Weights of a small mixture-of-experts language model, trained from scratch on English Wikipedia: a sigmoid router.
Below are experts of layer 6 (counted from 0) of a mixture-of-experts language model. Rows are named gate (a neuron's input weights, with its number), up (a neuron's input weights, with its number), down (a neuron's output weights, with its number) and show model dimensions 448-511. Each number is 128 + 24 x the weight over its row's rms, rounded and kept within 0 to 255. Numbers have three digits each.
Before each expert's rows: a language model's description of what the expert responds to; "comes before" lists some tokens at least twice as common just after its tokens as in all text. This comes from a sample of Wikipedia text that the model never trained on. Tokens count by the router's weight.

# expert 38
What it handles: Everyday content nouns in general expository prose, such as water, fire, design, engine, needle, food, often before plural s or of.
comes before: "s", " of", ".", ",", "ing", "ed"
gate0:152105150134142149131159185159118115115144138144151163113104071152111118122106126107141157177120144128124142102092143116146123139168130069161117138075124085095089121118165135148095114117126151
up0:169131108162153118105122140179128128143092120153145127161105146101153158104142142131114108101116124145151149147135142152129112099133116171160158136136121135159118098106099129135089087169129106
down0:110128105156130125128156117153110078191105119147138148051110126139129136166114148121122169151142148107128123142117131139136088092156126112138153120090125135132133118130174125156131135128126124

# expert 28
What it handles: Plural nouns and plural endings, such as students, members, systems, and -s, -es, -ers attached to word stems.
comes before: ",", ".", " and", " of", " in", " are"
gate0:111130148101115105121129104112124062121134119087118111108083124093174105118146118115091119147097136097169135105176110114152112117139157108128131106144113134106132160098126147136179108126176155
up0:106120109084115115106151106137121174096148155111117108119157150135135131136111119141125155136127130145153146093098156140138133137145102126140092127130164134093139161148120096110139127131119160
down0:127142101139136148141156165143113109081119086100154139099188142081100125142143144113162142135120168132114165177107111104127124122121157114102102133114137148115132155090133156154154093149094121

# expert 22
What it handles: Prepositions inside names of organizations, awards and offices, such as Endowment for the Arts, Association for, Oath of Office, plus Award, Nominated, Won.
comes before: " the", " a", " for", " his", " Best", " their"
gate0:094118173140106140109103135131112146126123094157137096110189132104109071142147068123124152120127119127111086123152112117110108141134145114134133105110162150136124104176145177137117173146147130
up0:099136123133101123170136144137141122151107149136131125103144127099135151128131117117162152144122125132127113140136093173085124106126102126139113153099063136147150115117127137137107078129133151
down0:132083130136132115117123095119119099133148154154160149162112114101139173153117105068191107110145127124115150107085157123130136173119126138145113124113111124136133126116151136165143131116154179

# expert 1
What it handles: Prepositions opening place or time phrases, mostly before the or a, such as in, at, during, within, In the 20th century.
comes before: " the", " a", " his", " this", " its", " their"
gate0:117090097115137117131128113124145103172133104152175127114128075124154122127154174125146141112118139105127121117126120156121156147122150129124122125121124141117114150139146105114124107151146158
up0:175142161116123124095152129116145151139149126138142057135122169108140151138127092119123146123146127171120136120132133138153113099136111100099132121101105089115166137152123149137116142114076140
down0:154117128135117120142110121103107126154140099079136139144120105105151109127129142145098132124129160118113110094150119145109148123135098123140086124179152169147124086149136154145119119128159139

# expert 2
What it handles: Colons and line-initial dashes in infobox key–value lists, especially taxonomy fields, such as Kingdom:, - Genus, - Spouse, - Binomial name.
comes before: ":", " •", "=", " Genus", " Country", " Species"
gate0:124144097149129087104112135135124071109127160121096130135162124140143082080127146144124116132150114171149110172086104138143166116129153136129113138147107128135107086102125127123140127151152135
up0:146138156139130127103117132148135134139115129139141069155151123124161119151142146150127156109128134157160099092096108172148141168123136101147129136135128117112138136079145130170148140143143163
down0:125121147125125154133112129094112114124136187105134123123163123092140137134117079125105109136142174137152121136117100103132132127101108101129070136108128080105105160146099147129119077163153110

# expert 13
What it handles: Verbs, auxiliaries and adverbs following a subject or relative pronoun, such as is, was, are, may, often, seems, feels.
comes before: " a", " the", " to", " been", " be", " not"
gate0:115081139122116156144114148125126114133143135114136142125133109146124126110158116095144137166145106110136156144115099121116135114136122160176124056154121090125117129143117132148128094125128147
up0:133134117086122148142112105150104123086119137134169141131143163118120125106125111100123111150150112154109144161119127154133140126171096157153114114115077133123118144126097143119120130120139141
down0:172119140148123148126083115135119082068147100153142102113085151138133150108093120123164126142160153161125126130153112098132143106125143131159144115142112120129130130111117112119107100192142124

# expert 8
What it handles: Time and cause words before a clause, such as after, before, when, caused; also inner pieces of Latin species names in lists.
comes before: " the", " a", " his", " he", " an", " her"
gate0:099122102137149128102117127105117152164114099121064109134122131158138116144111124126174176106069119135106081146115136187125127150087176108126121144110123125122149125126129169171141128143107129
up0:095200109084147115147127156123127130197134136140084141133138094114144141127119110135158103104099148117160096104174168138147151181124133161100133143159101149151142146081105153118154110116146128
down0:146114133092115112139126125160111157177121111103164128120084127137151172117135139122138149136122165112109143112111150131176100144101163146152133146153121128141151137142138085101139118115140156

# expert 7
What it handles: Opening parentheses after names and capital-letter pieces that begin acronyms or codes, such as (BEK), (IM), AAATO, plus stray spaces in tables.
comes before: " |", "born", "N", "S", "R", "E"
gate2:128130122108102127154122133133103128126152126121132077128130119098129148123162129121184128120110136111086090116136147144119126106194100105116108142122131124124140114158153166099138099148154142
up2:146154100095093116127165144131138108119151121161127143166142144111130078119147171145127118116086115148160103144112154092173098161131119152139097125121148185117128137165130126137121146084149127
down2:153126123098131125112123126131109141152120139129171130188105128172136142152084117145121129175086105137137130122130114153103120149150143107130160154133110124178144122131137096141110127143144140

# expert 29
What it handles: Abstract nouns after articles and discourse words, such as part of, way, order to, such as, because, however, majority.
comes before: " of", ",", ".", " to", " in", " as"
gate0:131130135141114113128133075155113156115162142094088131129116121140130128129159162143129134130163142093133147141128101150131123139130108124079082169132134080130118127123149112149103102129104099
up0:117087141138122149154152134134107145103158152142157163139113107141148107135152111127121126083080111111116155098053096114084107129185163117153098141119099158097124114109158125135141152147149096
down0:177130169119113136128131139146109137146109128162096111104132139123117153133153123148148121134129111112130165116103145108141146112145112130134110140088137132110155130154087151119133140155137143

# expert 6
What it handles: Pipe separators and digits inside numeric tables and coordinates, such as climate data cells, league statistics, 51.33°N, weights.
comes before: " |", " 0", " 1", " 2", " 3", " 4"
gate2:128155138168120119171104096128147137146127084126106112144124081153121097146096149110112127159145162116143156149110139168137106133123092094153104078143155116098117151088118105138127126076108161
up2:127116141144127077143134171105120130157179123121111130130106148144136142105117121108145088162110151132091132162146140130116159166150090165072137149135126119076133110125149090135104087122139167
down2:095140115165134103113202132160150153111116158139153130136093123101097131063103101122135094148137174152182119109169163148126126111133158154132125113136146136141165130082091106149139126149132115

# expert 20
What it handles: Commas, and, or, but, &, and including, joining clauses or list items in running prose.
comes before: " and", " the", " which", " but", " he", " a"
gate0:125143141097100106121145147141142119156124123113137142120145105146081160160124126111081138151139125136110138128140097117099114159128166121126139168143119113156151108115132106135133134139112129
up0:136106156138135128123167134125173179119157133114128135144110145115076148126179135094126111147138106137110108089089146151106139112111109158085148147144103098121125103099117158108114144166130173
down0:144150157138102121105151189111143146165157125145144118166124116162114083163097117119104093175142109114141162131089082135147160130123121131135136115136137141149143105126086133149117124152135085

# expert 32
What it handles: Closing parentheses, brackets and quote marks ending titles, disambiguators and date ranges, such as (horse), (1979–present), "True".
comes before: "\n", " |", ")", " (", " is", " ="
gate0:061150137144154138099116143133102096135157131086112138136124106135120125176112143145126164093133141108150124151108140170104202151131138164104153103126123122117137134160087096134105168144122154
up0:140132120082102102115151103135138132162112161140155164104110130102105121134095143135103121130121167165096138122119147123091156109173129122147136148115116132148156105126163104154153128110171128
down0:137138147088085170143128178153131138119132108152123150076122152112143141150113117135119106144157125128131088122147117148106100092145078116154112132106093153159120123181094104155126113185159129

# expert 21
What it handles: Sentence-final periods, line breaks and next sentence starters, especially in species lists, footballer bios and match results, such as woodland., The.
comes before: "\n", "|", "-", " The", " In", "=="
gate2:115100130095115104130151110106127142145116148113138110143118145138128135129133146098123131150135142160135142113151118178139153175131130150118121139127123108141156127116153108140075111097152163
up2:083151112155134174143126117137082096137111064094172120130128127123157129140109131118175127138107097142159117101143137105192110073155116160115122135101112108070165103096130131133181091111139182
down2:139117142132082143148131109168123118077116172147117137133127120103172098121108144143127132109120108104127118125104121119173129161144134103118088150147129136113136112116114086143130129146120146

# expert 19
What it handles: Possessive apostrophes (film's, Sabato's) and relative or distributive words like that, who, each, per, one, often near chart listings.
comes before: "s", "'", " year", "t", " time", " —"
gate2:115111165104131110127165137149112121099105141130106157116157118155158113121120128138133163118143118140127131168124134125107136151154148131110106164127146103130141173092125147127137143130116116
up2:113134140115112121125158125139143140097129118130130102111114120140142125156154139169095147105145122116099125136117124117149170093160143102138130163114118174117156118138130112112168135122133156
down2:104118140098147151133119096144109144118106125147151129190113132115128103146151096119105183153187114160163133121123093117106160102175133093142116137146121112087101119169116093110169110168147097

# expert 33
What it handles: Nouns naming institutions, governments and places inside proper names, such as University, Academy, House, Army, Council, government.
comes before: ",", " of", ".", " and", " in", "'"
gate0:151129115157110091108098105107148116139153101141129108102150135122124123160140108150144124122150109123140102174093147087134127089152157109149099118102148136153141134139133118082117139090150185
up0:150139172155119075142138152151154123142111116098123117109201129137144080118119114101148143164138139117171127138152107156123103148103140140147178130085149075144105173108146095126160172107168150
down0:119157164076161101155131134138135104144093160121136154162092074147112098102157154096080111114118123150106133148137109136120098142155102141159130138139109163103130128150119132125126127110162158

# expert 4
What it handles: Line breaks and == heading markers in article layout, plus heading words such as History, Personal, Career, See.
comes before: "-", "\n", "|", "==", "The", "==="
gate2:125140119128115153123102143162135094105109110128124130102129148120104131146133111152121151108144106114139115136148116133082101110117129151121182129175127133135115161069120131092130122140105109
up2:147166137126146137153129153129135161151151171119175129158140139149100146119170149158134160086143123102118121150113126144090122109110111121098088107134145097104101127154098126156139150123136116
down2:133111139123065142134139157130114103088152119108098099141164159132165180148148129124112121104186159137118106143122153127125157155134156130095113124109145146117105092109099110138156107147123105

# expert 10
What it handles: Column headers and cells in election and sports tables, such as Party, Candidate, Votes, ±%, Apps, Title, and vote percentages.
comes before: " |", ";", ":", ")", " hold", " votes"
gate2:139127161160125131159094146154140112135115137149110114164132127117124114111137162119169136137108159090113130141143108141141094150137100118168098120107119126090129117124148114130159105132162136
up2:130077089135167065132106143104159100153113189091137122101110185147157130106153137136153090127104120105139124151133118134102122106134087152176140083148127095129111138117113093116103096124144142
down2:104137139096146129114115174112126136121133155128073106109138129102154129123106119108090096124124107145144072113141117096109105145125125110127155141126092113127138091174123130138142107136139139

# expert 26
What it handles: Surnames and given names of people, including their final word pieces and he/she, such as Smith, William, Richardson, Adams, Gaul-le.
comes before: ",", "'", " was", " (", " and", " &"
gate2:124159136137110126065136147092150128112133126123126104171157107129100126094151172114145129151100152156138141137100127075123117131089120169133160104131157137129149149110142094135160112141130122
up2:122141132098128156120165192129103159085136108128144136166172150075111121074152131112134087166118139107167108170154100120084097150128104143120106124151115138125136139113122124127129118110149109
down2:101118140138083107101150121149121107131130118113147073123153119143094110134123110109175109098122132156121096142141121118190084130162150122116180174152117121158150152125134096133131098119125112